Weights of a small mixture-of-experts language model, trained from scratch on English Wikipedia: a shared expert of 128 neurons, a variant of Adam for the experts.
Below are experts of layer 7 (counted from 0) of a mixture-of-experts language model. Rows are named router (the router's row for the expert), gate (a neuron's input weights, with its number), up (a neuron's input weights, with its number), down (a neuron's output weights, with its number) and show model dimensions 80-119. Each number is 128 + 24 x the weight over its row's rms, rounded and kept within 0 to 255. Numbers have three digits each.
Before each expert's rows: a language model's description of what the expert responds to; "gets" lists some tokens that make up at least twice as much of what it gets as of all text. This comes from a sample of Wikipedia text that the model never trained on. Tokens count by the router's weight.

# expert 14
What it handles: Sentence-ending periods. Periods ending sentences, often fused with a word end such as area., state., INSEE., plus opening quotation marks.
gets: ".", "s.", ").", ":", " \"", "\"."
router:111181113137104124148057110141119143139137084135124135110177128117160118149144136173131161073122145102141107106117098147
gate0:086116120159075111131161122174141136122125133167157130148129132131153149100122133146108108111100104098155069143094135144
up0:116129107135131172129120137134126141143071141149131123156149159133131134156099116132103091121128151157117121132117153146
down0:112150124109114120111132136140133104123110129095106132116118129115134140081138120120164109122131140140102113158091133128
gate1:137127124118081120107160164137126170122162180139149145094072122104146132122154142119155174133105100135169126123135139130
up1:126110090124168119104117115126123119118084114092095099128199118096109119163133080109107130124144139156113129126120137079
down1:135122118126135164076074105127129145151153135162124120116144091138133136138132133095126146125138167156144133139129104164
gate2:176132067129148145190135130148115144140103121117114108168100155125143130119113117116130122094055150147087104131108124091
up2:153109172110111093131109137116142144141134103120132148127141119103131104140137152164127112093111107079126137118154126182
down2:106124117137143165192159129149157133116125136134147135132124138144126147118124136142149156159114149121132125080092142035
gate3:147169139105155100160133157115097136116130172085137151180146162151138141136106103145132136135127137157112091133125121115
up3:137077131146099129135111122139102118097133129191109134126124100120108101124111109123090109132108043114145122095152127131
down3:091132111102105148127142137118134137103135205106123151160114124137126142159139135158158204117070144119123080110079061135
gate4:120135159185159159114135115102140162146124123102151146119106112117136123137098153117147140100119136103076148093130110180
up4:136117144113138149153126138155058145113099144106126117112116140117119157113132167127144133121164156113086130095089097119
down4:141149104102137124073166082123146120119124125124127138159119167156100103140151138149119143114117112137151128114132096147
gate5:076134120133132126091125107143139119140101134143128104176190131155133159139122118124105127103188173174112122134111159116
up5:175131185126128141145175123107163115145125129080100157119149146125104123126074136157140160100087141103132155169160130164
down5:146157121095106072132100120120117124115126150118141172132132121111094084120108115140108134100171135079131111160152105161
gate6:126129122126094139152136104128156132156146111137093172122151167135131139110105133137207123136166110154130154150112124154
up6:094102101142131180134109098106143140131111128146138139169174103145156147142149138133123138118151085123112148146081146152
down6:101095145105141104134109119173145121153093133135150166148113115157137149120138173121139114155144135127115109096144094140
gate7:145144133135076176128127124091126157159104124142149163121070152141106116162135117111169159118125125069171158162115120109
up7:137123138130152091120163132145137127109127147139127106133152151109116116132110156133114106127130166122138065139143139166
down7:175106096106129116086124124052148143114127122128145118128096185150087140133120149113117093153135138111157142137154128101
gate8:099154142138085118164146104133118119139163124163113142183111101111114136132149114114161104110132071096119115162107114131
up8:153110186105073107129142136137145106147174142105143151153160189128159101137135154134077134127114096092182126132144117156
down8:147108136125113140102145131116114115109160108093104164180167167125165128116136120114105146119137123163150143112137127179
gate9:124134082169123113115134091148108110162193164074158113126141140142143078132097135080128077118112161136120108129129143115
up9:131113147135114127135158186107154158105130128111060130125128103156110152145133152169099124128108110117142148098087095142
down9:109145121158129106111134123084127167144104121131165132190128126161162111126141115102153164139117129126149073144136129119
gate10:151119131140091130164111124116129145151117110122124153146136094155150128143080134111152120096117092138122098105103160119
up10:108092131159141119121142134110112099127136152074084096101156158077147161122152106130155112129120109115092124135103086113
down10:110112128119120141130156159097141136101102138149085122138123110131124168144139160107177148123104122140121129076079105112
gate11:121159140154160087134122078155141136143136108140107142129122121202147125104176128130139145132126080104111107077083111120
up11:137163151132116085128101075143143156143121070124147147144135113184149132114184130129141097145125106115120121076076123137
down11:127087118118124136084112170152101117111134130122118117099118151099148123126111162108104110108156132143132210174160138173
gate12:134167142130096112089138110108100124143128149153108107133103104130152121130144148140130130140144154168126162126190139140
up12:116162098170132098136145155157129157099146159143142112130068104132144119124072099118102092116098191151101120067110105146
down12:123116139124146111106145166101100095114065143134103103136137134124103109089196131113108129155109086137172162154131131137
gate13:148108119107114110119119151123158136156118118082174127119161121128093167142126131130147125125134137136138166137127144153
up13:157136134108122141080136117169145144114114103141159125160100122098155186140115106111143129140077137127117133151151145163
down13:092136151137104117134112182111166113085118132103105109109118151120118098148140145152123130156107146119138108115099077134
gate14:103138136120125117106124068111126121109113114168119139118136114122164159127083089116136117152118111074143086135133108129
up14:176119141170113108164107154126081141141165123123111117134163119114180112124153098122126112105111117153128130125170134140
down14:125115137111166154154153124132116121085155134139137166114134137119126153129130137100159104142125121094140070105148146106
gate15:157113147155098105149142152152103144134116148117176134099130126114133129125114113135091105176136145105173071134111150111
up15:114127134132151119115134141095107158119051120098151142087101147113121164151140084102146141146133117168158160155140124120
down15:157140125116155116117151098107117134093148079130146115140183152145135107113149113119144104087132083126114132151175121108
gate16:083149116135134106107115102134152142125173123148116164139125108081112113116142127134124157125138077099096122156129119125
up16:119160123184157143114121139155107133165145120124100103137112106132110167146146106131169151140079153158134102119140109104
down16:144110089123133100084139148151124111118120137099106119138080149125139123119145141166132067100144129111104106102107122136
gate17:155175075138140140112121129131106127122089068105124147141142104108102145112160148126119184138109120064132152110128118128
up17:067158141138057127159125129160105152105149132147162150144122119119115126116140128150096152099138145097159111126137101177
down17:133142135131093101129119104115136148118112112116119128136086136092117077103120102151132130106118127159126174138124099160
gate18:125132150152188130146110117107109061136090139124116134099133133183121107116148129141172118145119142109071140104118077145
up18:108101082119168093136131093153135206150166182133138162164135179115154133095141150118155073136098079129139155147145084132
down18:139134131147104115125089076138132084144151108172109150106120146161173146115105115131136103107124168121103130110153133144
gate19:132144069126120149113089133132123129088099170167166086106126061105125122167089118107165115151137144151108119127091118158
up19:147124084141113178141089124139114115097122183147147132101120064184172124158127110104148122126143138131116117143095137101
down19:184098139118105076094099155112109165164099168109124131125093142129116124120114128139109099105130102142148138098100145155
gate20:118129089114124125162152119115077158125107100188125156175109115157140093132106083117113161148075151156172140137086099138
up20:148116131177131148106123131166103120126086115155143084097149143111144088124111132126132099131091140146095136098106145137
down20:106110107133096141139153113114106148104147119091177107116112156130130125127130142089150152169119136122153137136098123157
gate21:109161152110109099108131121109160135095140085130117083104089126097128121123144157109186109112139148111109136136133103112
up21:115159128124109133116089170109159156129138137130105089112168110098146138139125163135130092130135162105079160137091142114
down21:091132111140122085108147174105123133157111163142125117115139096095167096140117151102106129090127128101116168169108099183
gate22:121088117155124109104123141129141163157098125076109148106156088125134086151165123083167141172080094121164131145095109086
up22:118118169134170145110131138102148147130126071112098132149119135143135145127110195117124113129105115105166165078136117150
down22:157097140095137153092144128124133177088089123112073129097124095148179173107121110126145163121119055091138174199186130086
gate23:131134090173166179130087125158120123128139104121120123147139110148107090141125135095128179122098142133161081152116128079
up23:113148132135137128112115110129161105128162116092176092149153111143103110129140156114137175096129136120165105100150066104
down23:129173140110144101142132136129099133151132116142132136153090153094143116127114103100170146148158122090111175124144107179
gate24:123154145143108121153102118136106070136146107113181176134110116139169127141140128130174142121104112144132132109150125115
up24:147144127136105127111139122104155059113135066156170087135147092107135138096121156150116172119134105059106165132113118145
down24:149162119100135098126135100183141143150152114108121139126150163129117150100107136082138170122126134123111123181197116135
gate25:115112105099145123117140118103174123121120128106103119122184201086136076136128132094154111107085147094166086126106099127
up25:160129093159124115134111125136090148137095112177106165165087099147132131088148095106106160153130087188122145152151170094
down25:143117176122129093152099160114126119117109131156137135180106126172101171174117161144161112100126132089113109093130170096
gate26:142134197114114114147161138158162103110172113127192123146150107154130129117129146144132119106167103145159158176162134114
up26:126103101175148176104098116144131121117109136151087117111126115090118162140098137121110127165102104096110112105113125124
down26:082132087136162137109166127154112114169117142126123089152148126139155132127125151143121121125133151125123150147117121109
gate27:098129150125084096124160120152142157166118085092159129102119135125124157144173152135138190095114087092146154129121159135
up27:136076133148115149103158149132123107108113156141108133156145143125147148103053109108153077146126141143086095154142138112
down27:124124116117106136100149148104152138113138124094115146161140074124150083129162137091101152110100189132166089152070149158
gate28:110148147138106134141117084106132118168148097118174184122117120174158159074146083104124132149133176135144068141128132126
up28:147167108086115123122106105107116149136098129127087139123145112152151190136107105149130108117088169104196114138119100141
down28:151150159109102096113134095130154121101158118150137147130148149115135171131129105079149129108147108151155142122154164128
gate29:099123117102106170131105109124135149125152189105145143159104155156085143156154130112125181129137160145130093152093096108
up29:175152118099090140146112119126143135148099123132095147149122124113141144144131139146146162127107113116112125163093128183
down29:102147093089128131116098128106136133111075078115105104100117108102083127104110132157124141126121129086135107146126160086
gate30:127124150152121148122144104125136121157123128084122111110159146103118123132101165134143119120134124112110115123130097156
up30:131159130147118138118137089086149128148100063141115148131145107095089112121153156156137146118156187084168135113125102129
down30:171113079146111111092135101133126116089136169137068107162123151130072115146157128112118133090148116147130146147150126102
gate31:121152114115149129134090092162154143065133161133113119115149083108131124110152098120115131148099132123098118108130121127
up31:165145083128124161118116131113118152147142153120096116133152182147138142144087113120102117148157121170108120137081174106
down31:098145095147163078115124155104114078143138126114136165137164123146112111136089128109169147131144162139119116156131157115
gate32:128132127135132105120116111146130137126090083157104150160141109143121119096176139134127142153118136095171147162119105125
up32:117100141098141139158098127099136081175111121131114153108144159148136162144129123108112105146175138173065144134079129143
down32:132083137105185098160135155123155121145130168162119157116166147118126116114158120155139104140125121119134096104117151142

# expert 21
What it handles: Definite articles. "the" and phrases like "in the", "of the", plus "his", mostly in sports biographies before season, team or club, e.g. "striker in the".
gets: " the", " of the", " The", " in the", "'s", ", the"
router:131148117148113112139089111104168125137095094129106131166143128084154115088162131078117154107095160132118081132154133141
gate0:112100131117136166156117126148131152135079140146122133117163107133132115122140101135082124145096110148127113120122134114
up0:149180117098115141093141136136158142167111098129112116150125109111123142137144088134044152117112119119110160127136133167
down0:147144134085115151141102131126135142136111120184090158156158107126151173104167140134094157136130096131115150164121105134
gate1:140135117101114170148126125138126107111127156158139115196164121139103131144149114100152109098085148078130117122146136121
up1:129159146121142135103143140103139144131165129132147137136099134141160142147100130124149167153111113063120133092154125103
down1:136151100130144131103134146145139173118118115132161147173148112145112150115166146123121090110125119171166152123096152155
gate2:103150140129129117153163081132105139156130136138141113139134143189127156149103092106128135141163139149140131151104109161
up2:087182128115118118116136122090123179150124128131151084140126104151129160109145169111108131106132148155126132139128133181
down2:145154116109112128121081109106123149134166123139088107100154129067107104091111121118161161144180158118132143118187100096
gate3:091173149133161147155132141139170125104106099153162136175088107128151146130144108164143160134152130090159096152156147070
up3:130129107151108140169133083132097145137114145088102099174148124140108093138133185135110108115156147144145128144108146166
down3:112113121177104137140122108123185082131111119090112171097142125168064144154115121129100149158083116173119130112144132165
gate4:148102099097161150122116142130106169138150190130111126150124106165135119126130118093170149097085111101155144108097134103
up4:105124145134148165141152137084127132112169177144123155098154109182118105116125150131141077143122092131135118109092158091
down4:109165116153161093149097116177132160135139158134077114126164124159112105117117132135146138111152107162141115153155136134
gate5:145144149120150099112100118162147104134107142085131136107106114087113119092187137132136142151099157125119178094127103158
up5:112124118094109194168148147124110136100155092087127129088184139161132144122104121147079096123146093114160077150134151104
down5:122117152136149119119096113106135097068105118100163104103187109152132109132111118111145137138142100097122101118090163124
gate6:125090110168138135125172115128155143112103134111150126140145145116148132138135121127172132134151114104103070141112157129
up6:143150137100094116125099150119106150154148104120107188113123160150150136101097137086113092094116130128133152136133147092
down6:109115135087091132128142190156132168125149150150132166118105101101141082113100135127163160093118116113115128102125144114
gate7:132110127114110087148128113096148086164147144158134112074103180104119102151157090158123130134191139067109176102132123096
up7:100118107110137126123113089147139125118107152105136186097142139129132131118126117192126161140153134141107172139112163113
down7:121132096153099083119119116134113115133095118178147147159137136189157113120188101152156107127146168100086122144122129114
gate8:087134141087091137127124081088139144099112147113093103186156085142107183096104092115113095155076118147132146070153140096
up8:129085141111114114117122131116156132104093131127122121152156093127139143142119116149137106137095121110163125102148173088
down8:172151100121137187130118108120134105112122098130138096133142123093157115132138094071150126090095150098113113120120135122
gate9:100129156105115151124152104142130162106129139125147104190102160097109147190139116136135133136165150118150094125171128127
up9:140133098076148132142128144133116114147129148099120125097083137100135157118144141131158160102127159135099137096114106092
down9:164117094148160137150173142169103125132114114174163121114105176140131114155111175117099107111150079149101122118144130134
gate10:143147152090102139178101093141118083121110139165099158095117136101136121113133066166167157124161152073092173134102126152
up10:102123162145152151123125139152158090176103128151130124151090135136185136148120083153171182118137121094139165118136106133
down10:148151143089116159124089158082146130164125180153100144143146102104148139146112138125166141137099106123106147125157113148
gate11:194158076140183111120167148067114131125102114113098126114096127122158138158111109084112119096107188096135095123103108083
up11:147175102123159107121150149106093156141123100143120132101125134162121149152122107132165124097156173126091128115144128145
down11:159096145084174081098114105155117134110153087112116112127126170144142141134128102133131091111145105109135125138102101152
gate12:141136157134132121103105159158166145159131128113134152108103114102149147072097127093119152107127144117116097112129141144
up12:163123145113115123125171167136097133130111105131140106124155160176120147108122116102118107087144150118098178136152110140
down12:138134101108136162136072080141112169165100099123134083132137144103068139120155169113125157146100116138131089130097164155
gate13:147115116162136126123127139105128126119143115098155150092097124094111124133087132118138113128187123127068127098092112125
up13:159139108082173114147110131145117124107149110114126113137093122172133142121145112115122128079125169116146165178138130130
down13:118170098089152149146163147110113135115132114171181088094102162167119139143087167169145106085088142084158128151145116161
gate14:117096107189116107091119121120166142138128124132147153143138092092137079088097110146109116111108143118141095134109163131
up14:135091135129130144130150119135130085107127146125106145085164145157096120138119136088127149161134121157143186127147133160
down14:150103140164139118127099133093130139141113127123130147175136115083129125075115139127121105144093125167127137113112190132
gate15:114127191122138111126121139130141149073131175140135145109160172132105115142117164140132126126122097134171137125116090137
up15:119123122111076153141108115124150141159109091132101135097097162122136079131118134120101154134146135106124087121134164162
down15:091156124169093136132148102086151096145117167066157121096129125157142060132119131153141093146156183147142097157073112123
gate16:118126144134157090158133145157128164098133118129127122119108132151154166113149172145141130140110147164162170109128094162
up16:134120101104116184114122098164081166182161132147130132117109100134120111105140162125143147148100118130134130136101137130
down16:106157112131154126181117122106153117094142171166141108107142132107125104125144169142115178107091140104112130135133112088
gate17:126128100132145173094187132128117124129124090091151105168110148160139142122112119149125165098135106147129140105143143096
up17:161100124116113129107145099096126150116109123170173138200149122147172167114097162131118150120106125155109187132135117148
down17:165115110126151117135166148076110113136127111110118116103153132140133185168099098134098130158145156115102103123162087137
gate18:122101095144143152123150129151118135143165093101147126082054161122133123138117138111124134116117100104103154135134172095
up18:160121154101131117112114131137101103126135127142151154099140107169096143164117106107103142134123150076105077145144167115
down18:160134142173144178106133157123092112138101131140139154071124115105134155173121106139124148138132126140128124085117130143
gate19:133095149150135105112127173164104130130145149095121140090150171102149114123147166137141144124123133131147090124122144098
up19:089122097119129117132134112142109130123122152137119196165103120112130058146106169120098129103134125149106111175150141117
down19:133149105134156122122160155105164135142172157133139126085108171159110104126100132129164150109156131095165095113122204160
gate20:105168113117084138096144159113135108166132156094147159124070155119072127149123141084123171116132149138101098086122150128
up20:091143112109118164130100128112130155134141119124122125164081140166156133097120122124132135119109141129161105101136186101
down20:085105097113097119117124142135116129117181114146101116132142126153173150152125117122125107149110152119080162134153124164
gate21:100129152123097139127108146111164090132170173149111152142143166115118132161108088138127143099121125116148127118137152072
up21:085123114157155131139136105144133139090164133090143174113125122134147153074092129114165096118125123159111129149133126154
down21:131109104123111137153144106124168114102142156157160103147143126173154106125120104116184105098125147155141140131120130148
gate22:154147123143108128127139144173143099142139142148116143150134162112115115139135124165104114120142145168107137151142120094
up22:124103136119179117157167149126130117115115180115154124136137126149141116151142170127155149092182114113158141132131135110
down22:129144133126168124174092090111158131149148121093114141125127106103166119134146092074162106102071092163145105140095140122
gate23:137113131165125146159173117126097121126108086131134153076089060138151141118119187123140137134122134171157142130142116122
up23:107166089136144154102132106127115148109106111094147123104083113123111171104106153116119133148120158177127153142173183137
down23:145126116101161113124132112119108122135147141119128108115127096168117121100138113140110173162121131119123139108159103127
gate24:162073167165096108108134156139115064157107129129132109135150125100132114127107082116127109138089124131136104130147149124
up24:151124118143159075193081144149168134140130123107116157099126114153157129166161156141093155159097146104153123158085126119
down24:132115156147155095143138135134129152072091167150146128127106147133119154163129152111141182118076122132125125147060090121
gate25:127137162134130107139109099124175123139116152101171124108113150118147126135152154112144110120149152098123157091109152131
up25:126163102132115125150126076092066134143107151110105123136115152160120143072096081146086134166138181153148134136147112104
down25:127130109103109171143085124125152078111138127125101120137118118085144132156149129126168133129099125090103125139116128076
gate26:108132153136150126125106140187121134097137123142101129079147116120102134134139123131127140129118116103127081115114058180
up26:143171156094133150093115160113138103142163086080103102156096098115161149145152108105131133168115111091138117131132146160
down26:096163114154111116092146132111120089088167146127137141106166188150132134153113111122115095133169124126144177154136133129
gate27:136127090147116105095165146099150122156122136138114124126080144131186137155130164114142163161125154107119133115122162132
up27:177084115127147167142127119118144104140122152108096135105150087113090109121154131084108120143117101142146143116106129147
down27:141169172174139129092147146117164087126151115099130114147153123080150155128096096101128098136141135097147102091119137122
gate28:081124131150144161118158150143141120129110113156137155161093090136157143127136129160124182112141124141138132143122137141
up28:184107161100150129127156114113131115144143114117125104140152139133069120101126103112090174118161100111128126134162183140
down28:172151116154130114116129105147159152135152118122124154069130159087134118121090100092143098154149166155129115135138139129
gate29:130138178138128131151121131147121120149091151179130142135149097124141113174131100164107141118176105156140105153110145179
up29:146129142174128105083161155144160117190151054108138092116116118105135102113125099106124122089135156123133121150143132117
down29:173086110121115184136141099083150124111165157135112147111086108152157184172128122141106160142087103144111124104084116095
gate30:143129135106096120086152165113115111173118085150154116132120154158159134146079090169137173116133183108153147104136125160
up30:110072112105131159122134110096110149155144134115177187165113127160149122170113110087105102150101136144186112126129158082
down30:120184128125162133105143097103136109135173150156139140090136131107139155138088081094150154136161093157115115111115115174
gate31:124089090150171138117113171146134109143138104130142133120118132150139113147115128092159120131113114134139141124086164097
up31:072159146101160110130138074130109153107140128140130127174103130156080104120119145170103154120161156134135131130093129103
down31:116159149107122094143152093076147114130116117136168079127126159106108145156147126114145139103123085103124112136110146096
gate32:147102142121102138102126167137144134190127140127109124103101108125097141115157131105123166093127126088138113111116172142
up32:121149167148150113170114135125098100123126131128112119145143096116155119098139141169131128140158120139133175123118137129
down32:128089163170111113179178169129110197089100156129117133123141112153159096143120134122116105134087117127106128126108127133

# expert 11
What it handles: Table pipes, line breaks. Line breaks, table pipes, header rows and section "==" marks closing infobox lines or table rows, e.g. "| Total |", "% |", "|---|---|".
gets: "\n", " |", " |  |", "==", "-", " =="
router:091112120156125139074114156114127117149100132123123145121113089123102097128094121166144094123136131148140138159131144119
gate0:098125164140084134109112111156162160043146097141133072133160108127154174113153140140113129158135139147131105084147111091
up0:112120118103125167114154108115145108149126150124111136153151104131137121068169109104136086135102099113102123140144133128
down0:085084137162111136129195124115099111142062132139120130135144131091130085062103149158131133140110119144116114168154130136
gate1:103160128126155109105139135121112099137165131105096100098115164123106098121115134148112117088141116117168133114156123130
up1:151156113092122120130130150139108133113117118121085132114151161118121126140137117128120117116134144100149132146146114101
down1:113105123089144070165107104098149103141153143136116149145113098137087141102149136117124155145144142124120139157133140092
gate2:095120128121145146105161112111123162142156148131159110101136115125125142143077105121113085085142152136117127092112126091
up2:096127156120126120166129125117090100104126160167085075144074134161144082085103130125159111107123146137152153113129144104
down2:177113121128163101171127148108140113090153122125135135077154154112110129166169120147130111109067137124131145151133126121
gate3:094118135106115151162134136159131157110144104168156163127121125077119135168117104165119140149136104126119110128108143140
up3:108067116119090104176104124151145161140141100133129167178138115142124076103107123128112112122133113120093072153134161127
down3:110116183104183150124143163105051148123078127112095101151126096145098125117128153132129097135141159116110126161120157103
gate4:134124111128102126138113149144149124142145162119155123127148129110164144157093146144144140133093170098123112078134131114
up4:108120149050144114155131125110142112165121095151132126149166112093121135169078165137136126128155153116178158150134126106
down4:100131126092144149078145171125135151152147112116171106117147097120189129130153125108093092140119166159137102139137121124
gate5:135133120157116095133116110105139170128125093114157131153148104150126173166111170079142108157195150147152110121106174098
up5:130110142072147132143128093111149133132117123089146121090115137157136075101137108118142092125145135154128171109142142120
down5:100152124139082115137141126136098142106095084153148107145120121132101102144148113144160130105120151127162115156091125147
gate6:099119146137154131130107128128126068180150138091164126109136133134112091148115159135150090099152125124146148123110129122
up6:166114108143080095115112125126138158138152145087107175114098164167142136104125107126095133139181161111110131150133107102
down6:128128141084132086104158117119114123109131132150090122137082127083141171135125080148090158110142084137149132132132133100
gate7:145116159082120121168151137100122161144179101107152118155089110133129156142108089124117116146128095134141113125139090109
up7:085123142124133092134110176129107169126152127144098114147141111088083186147159107090153086101096153132148154166140131129
down7:123169076119164119149087133130175158083087094177152150111109129158157201150135122130147159143065085139064118137127082127
gate8:131150073161104133139138123165124114117157107109164131156125158152129170145113117128102150136118175083077122123133104094
up8:133117193113142118141112119130141136096127114153127129133132125117147101094157125084112143138116128144179084107109159132
down8:072175107108149144152106104172121122141119120165142128144096166112132090112129153132121132140120134114127130099129137133
gate9:125112157107110101143154122104122162145133138132114123094109130112123164113111143109131123083128084149115120128122132146
up9:182131151111101167096114149080132100125106119116088135124134080073136132178140106140135155137103132122137111148143097107
down9:140108103140147099147123154162098098128183168131166179158130122160121181156076151175140170138146100128066085127128137153
gate10:088122091090096175099128123130123211156123107084177159146145107095124164101114088113167140099138175133126105112057088117
up10:173114138169121130173136125087155096108176144145144118132120147111123129119173055161128135127107156121135127159164080135
down10:144141118120096147171125169156092135096141119122142113135133148118083132170142161122123114110135124131138112108150139170
gate11:168132104093108143149141116084106120125146127102133148152148105172120143102143145083168111099166141058131140178110092114
up11:143164123118122120135112118155154113136124102124149135125132128107150107111106128180083108141088098132141139102137123132
down11:113172127106101138174096124182117188111082102158157097083138101120160109097122098081159134126066139126143125095122145104
gate12:089122142110118104093119099110111092141104122119135106124127115138118124152135101100117095073153103130156097116159118092
up12:140100134122168168125145144103139098123110108109115069119127123148156145136141082105126126155133125140149083150122126100
down12:127135123154159145118136159113165132134167116142107115161114082123093140134118112128091173096132169148106139117142141135
gate13:112162120130082125140099114109155165150102146097122128170120120077143132118120151137134143142115122148142099175108170150
up13:103102105134143121139141122137149150090140111139113134131178105145125136120107056104147129133071104138091112141142164113
down13:120107132113147119125116120105124090103124185099122113116128128138118152099105129133143090156162129098117141113126092137
gate14:095135156112124108097124111163105110143104085073144124124071138084151126124133168097100122162157097096159168149109140118
up14:096161086156120085144119130118136145126151156137125128106165147132125147120088152138119141116119155133087123123087136108
down14:113142141144108107132093137143076093143149118174157064114145130179146111110144126171134125109092137135114113104093106146
gate15:177138121137100077132138100186122150131165120105127152128175107138116125136111109144132145127128146119136131108137110078
up15:143107105127105188145137104140122138120129162097109133140136118155155152160100166107081149126095155113092099134164163119
down15:145132135137118151125121155161140149151165107154151152104177108111182136093129151178088118095109112137096120137111101129
gate16:114137150114088084135118119118115124108125112104130151134141143112139168106090121113118157185140168109183138129134117119
up16:140163107080135114159091133126120142084128152116146081161126127126115152130144115124090152086087122142141118134142135119
down16:140115125100101102102125112116093108122158127110118152147147100125130177101135163123134134109154125158133140148123101117
gate17:125118132147110120119096125086100114182144142171137121113125124124141128147125109103132106166124194129167121130127137131
up17:130118119112124149152131097151163134108155153126121110145149112148133107127116101127135148153145144130146118106140107117
down17:136107131122153092074151168166103180119092064101149069124066145139143161106131121154121113137143097121094149128094123138
gate18:094141150097130155112150133120127141121116163132181096123109152175091099191099148130124134146146131115170142131093130085
up18:147121121086118126116100140104102112135158126068123134235120142106098145155098114129168137083132108172106118131102138158
down18:138115133145103110117129142139095109126146159119155101161156076142136123135128094177125131169146118150122130188154135129
gate19:106115144157109160143143137155143165116098117192133124116140139140133114129087060145158113093123141079142104130086132138
up19:133125150115078161136135120130124145121130141155135143132059178107137107095128129160105138135128125139164175118141126119
down19:158088149120106129143117182135147119118130117120138156108117145088152130162149114106130138136099123140118139120083163107
gate20:097127120121142144126111145130141166140136163148090111100172138145102161148149131092137144081124141161130096108150114095
up20:146160168179103085103141121142114152150106101098142099124119133196117060146148117126129117125153097125171130148140118167
down20:144115129130148093147121116153136131130130157118151104117100128109161102128114124103113135141130132143113145152156101144
gate21:087139157099062136148168121140137129157090161134130148104156125122108136102107087139113134113114111140168130116166144133
up21:156112159118147117109096134133115115124167140032142116114164168084108113143127147114127091107105082123109118152145120149
down21:125104130136140150054118153139138160144128155149145130140132131170108130146093085128164136140127091139129096089141155108
gate22:079148121104082156161131152117096117107137109179124135125121175131134095117132117135128133140162171110141128131131126126
up22:139132096118141161130117108170121106168142106093106110146157129112139132101153149097133125131134121105158126175143064173
down22:134097098142099131170133135117119145096129123136134157165115170118160147082129154105132147069163070103137127126100081113
gate23:141157116124147129099148101125134113119097088090124136162097107171103072161174144193161133158168146159150135134111160164
up23:146132128127150179114118144117137134118119146074133115129123137093086095126135117111156102107130118123129139160130162139
down23:130122147154135111148149168083154182096114096126172140077064149119111096121139089134141127126105167162145152168102126099
gate24:098129118112135111145111108119135151155088120143132124140135158141133140158149119094133113143124134162130143145099142126
up24:104123139138132123085143115139179141132109160166107152106101083119140158128117109154154166136138150123077156095147112177
down24:167108154115110114121142170091110147150115105122124151147137122179096168154130142132140124095155149126101154155118166112
gate25:112156120120150138113079124170077143165119142121114132144101087136104131123096136148103155108113119111130121137080146152
up25:145097115138129163157139143085096105107154128178118126140162120070136128160098156104132088118110129148142113120100118132
down25:116135169123124127141127114120115136123172111146113139112128147091124118133117125159145134115120131143131175154116168114
gate26:134141103133164122117139147147169134120125114148171115142122122144145142154083140116164098152133152126146106139125097117
up26:109116169068098142119136156152156135085120145121140159168126154114096129129092140132143126159086125109138116121152142138
down26:141124148136149127132156137149108104117103127134142127069109141104120104160105137158139109183146101111149103126129143167
gate27:125139121146120119118138138166151084134072140120117132122156124144127092168134120161153127148124130107164134132159116144
up27:169147115137148121149114124167134117086129143155118140143110118124109146160127107140128141148133106106099111146114095115
down27:119153163097078084140134163136103131116121107124148113132106103101112124127096143100130169178140156126114140153194122180
gate28:104133131132120116132125120129127146118132093161169098159110093127123159147122131146167110130129145118165102147108139119
up28:110142155119125126136147117147117137139148187125108062140120109134116125133139142113123108113114142130165095153143114143
down28:164129109135137096143142101148116096134132113177143175123095105125107165152133099160117109137112164131122113160135169103
gate29:099125108129091145133152126148158163114084125122123128137116112127122149116123148163154164088108103129097129162101139092
up29:091101120126085122113146125163179106127121150104126124111155092104129116134126183149142154113139122133066112170147168163
down29:142106131089099144123106118169101120167124138120154162107167102162179111179124121126160130162135088133134125130140107116
gate30:081146130106123151121137117131185141079162113162135105124119106127128157132115125128116115131098143102189053139158097149
up30:125118175142125134120150119134086104143111061085136109115146180144129109115162140119123111117135143112092187150101146103
down30:129126105150158110127091112091177137111157147131116161123138102118122123108115121111073102120121132159146109117111164096
gate31:144137189131116121128127170126117117128150122157138107137135119130146102129114125126138086100118150144165091160121108162
up31:108143121127105133110177150110124107129115140104077140121135143111114154134145074103131135136104126132145130121181159123
down31:147151158135099155146118136105177123158088166128139118077111103103150131114105168169122120118155127099124129141122094144
gate32:111139139149155131148120128140134116123100081120113142120111167125127115098144138116148093124113124113186085143129106123
up32:118137165140150119125100135152132092099096104158136110124125147108106112129145120106179099114114134142177069130116113157
down32:154112137111119142126117126165131128121113136144138118106159124088119137093113151133142115111121102137115100118091113126